Weights of a small mixture-of-experts language model, trained from scratch on English Wikipedia: 5619 steps.
Below are experts of layer 10 (counted from 0) of a mixture-of-experts language model. Rows are named router (the router's row for the expert), gate (a neuron's input weights, with its number), up (a neuron's input weights, with its number), down (a neuron's output weights, with its number) and show model dimensions 144-191. Each number is 500 + 50 x the weight over its row's rms, rounded and kept within 0 to 999. Numbers have three digits each.
After each expert's rows: a language model's description of what the expert responds to; "mostly gets" lists some tokens that are sent to it at least half of the time. This comes from a sample of Wikipedia text that the model never trained on.

# expert 19
router:399522514527530509507499457560457463449473510546476484499521452584533508497414554463467461522550516577506426526587506541505585420491550494547611
gate0:491535500538483502630520496435518500510537510477405473469548534435458560541503603517580469565418471446451459490527438523529543503460516489480507
up0:436526598529568430458546358512481526520523491487552526478540478480483561608473574564564507570443522502458515513478458459517534562435515509540368
down0:552606504448524434532447508526407542428546523485502544423543464538479490476440468441488550522504492503545442556528588515481513499494540517539590
Opening parentheses before unit conversions or glosses, plus list hyphens, en dashes, quotes, dollar signs and coordinate symbols.
mostly gets: " (", "(", " $", " \\", "′", "_{"

# expert 11
router:458499469535522481429549471577545490534511550490440471475542538491463539501398554512556493471556515506568514403477559502452449675508482565538470
gate0:581421429483461558501469499463548564470502531538452485443593476528562469526535486482514546509514469481448528461582516516502444510482477510482428
up0:520466489525586536572419539495517517480509596510528461536643445512516497426513497356493541494471463562503486539435531599553463508389575509574495
down0:480487525452524478432393510430534483590493499404514458605515489527556506548426490558500519528545456514436418476430493617455521548536503507497394
Numeric cells and leading number pieces in election or census tables and coordinates, plus capital initials like J, St, K.
mostly gets: " J", " St", " K", " S", " N", " L"

# expert 37
router:542495532510541416543518508559456564407526488545551565536519420501508475452540461506503589449508525505448497446484534488492531468499509488472432
gate0:532632556560594430552457364530524533574510483520484519475370568451485548504554491532520517466433498539452550547506558489439509492458493502672497
up0:607533450447517427490511529471524381451444441532444490462524459463530516620514434483481511493502503428441446510522504419479504466522481529523434
down0:459593412563520493567481528503524470580526477485500467457421451446505474509466486508516487497450513466459424492473410526465444448459558581513465
Final periods and closing punctuation ending sentences, such as ., )., ".", plus discourse openers such as However, According, In addition.
mostly gets: "\".", ".\"", " .", ".", ").", " According"

# expert 10
router:480464467476485616474475487533504486578476427427471447477461582471499493455528384432440483545533537500531470526529525527480441480459453461499485
gate0:525544453514595581516593468576452387501432449503508542490504595487405435432414460455442535501479490481529442520488469424485525537456476628477468
up0:512523532534485462552527451434505384492587443413498492508465550503557644486559487529455517422600518497514476464385565458515581470502480556472440
down0:516537523538467459433517580529495448435471460402512516505492418497438518453490495576469517607504472578459496542490494485609582596529457511497446
Sports words in athlete and season articles, such as played, match, scored, League, Cup, round, football.
mostly gets: " match", " football", " scored", " League", " played", " league"

# expert 35
router:522502493494514559497522599488545503504493477495502507473572495528416443438479476470403427563493552440426463432475458481495565451487438585549491
gate0:501528412486514448522577497519527477545558437554562586408551422497403513499482491490566536510581506545484422449482443504512547512559507520470516
up0:457455537514484421471440468498512518535595508457471519345474523409494569521436484517541433452472501500479554562563569576513442472443548460488546
down0:531458519441425463540445513456538467496444560532531537527470495575476420492467475496413406544447542520436553535465628559518495464430483550592467
Words in institution and place names, such as University, College, Springs, Birmingham, and asteroid-survey sites like Socorro, LINEAR, Lemmon.
mostly gets: " LINEAR", " Socorro", " Lemmon", " Spacewatch", " Kitt", " Mount"

# expert 8
router:487479494489509496565590520515468358613408413466494573534527561456527528514553532492436392439522519534418461524533459525454409475530517576480500
gate0:512540530411457462558529473480503495528501491469580425591548439537586595517534538563480520456607482516556478443520482460476469575513505480549451
up0:449392499514550478502510537468517540484374562460513433457455500351464460455496481519529428542525503481485542455420429421446484455496613495468526
down0:450503362530546531536554470472499586479505448546405543505436539556430532528469474520509537455501494545496468424552357465473614489513536570514482
Tokens in sports-club writing, such as League, Cup, FC, the before club names, plus table pipes and dates in season stats.
mostly gets: " FC", " League", " Cup", " league", " Atlético", " Wanderers"

# expert 29
router:467502543477498520573545516571495565456504535418554553504461491494561588506526428537494525420585495407482574509485553513428456592417525461450456
gate0:484506472494424567462544409596458464552416612467478517472539448467508605527506403550534561535485519463519505510454410510465575402351458627467539
up0:546531493530505505472493421427487438437469551441507483557527523582546391439508547539481496494470437470497368475387528541468567355467530562543478
down0:438443448456560477494539529546428499468480547501409562508534525463500514490451531397529534492531493594545564472500582482511394498494509497518375
Section heading markers (==), line breaks, periods and sentence openers in biographical prose, such as He, It, was, which, Although, since.
mostly gets: "\".", " Although", " since", " It", " which", "He"

# expert 26
router:475460488418563522450520561416507478570471496452393508438570538521488415557559485466485498485411530531561427451518425465514395485475455534486537
gate0:582440482459526556437456576480529481454505513527504546450496595516448469423485501494472457406420495536479475516490590554488501480534506463472483
up0:525489485455520489549573544498495508536445462457493537536507460592558506474482462449488555421397478466525486428526448504462508459388462452506537
down0:536461570535487496439539526517544582506516569444516519451602520441535487531484408488501568539568497522459515589543462500521542521561523527486447
Line breaks, numbers and closing brackets inside stats and medal tables, plus column words like MPC, JPL, Votes, DF, FW.
mostly gets: " MPC", " JPL", " ", " Candidate", " %", " Votes"

# expert 39
router:523497479435558554481431590508522426489433537552481537531543527490535473552479544507527445628495485537548487495446400433437574525484453480548458
gate0:547421470557438624458496473466567431438513468438539515491408438522434491458450416636457464517488484584407534457516432495563504493434541475485516
up0:541485511521472444490511529535440513472426447471533409510455544567586557521480438496529562557456485510571528479573421448486538497480461455455456
down0:500486563549483473493502513514498488536539427425506459537533506511568576513519483545577552537515528406440471479529445549488438485482466445462459
Commas separating lists of states or counties, and name-starting words like North, South, United, Mount, Viscount.
mostly gets: " South", " Mount", " North", " Viscount", " Great", " East"

# expert 1
router:493534507469441523510583452510554511635498573572493479499502591491479632478400491557527518534555500526564455431484595562470493448515502504476582
gate0:570438575504480525429550503535488498470503455487509460516438575492536484472508450439442499525472489487562459511528521549526484522458542517434550
up0:441500489470417523526548560414518426472536559515506443498564467480512504514500561531476570499539538498455459506530466503547511466467507467527403
down0:485464493400512575429430497488471469472524485493454511458542504455404447471560543485493460414584463499539471539468540443518492522477496493427483
Number tokens inside data tables, infobox values and measurements, such as elevations, coordinates, track lengths and asteroid catalogue numbers (962, 55, 28).
mostly gets: " 0", " 6", " 10", " 7", " 5", " 2"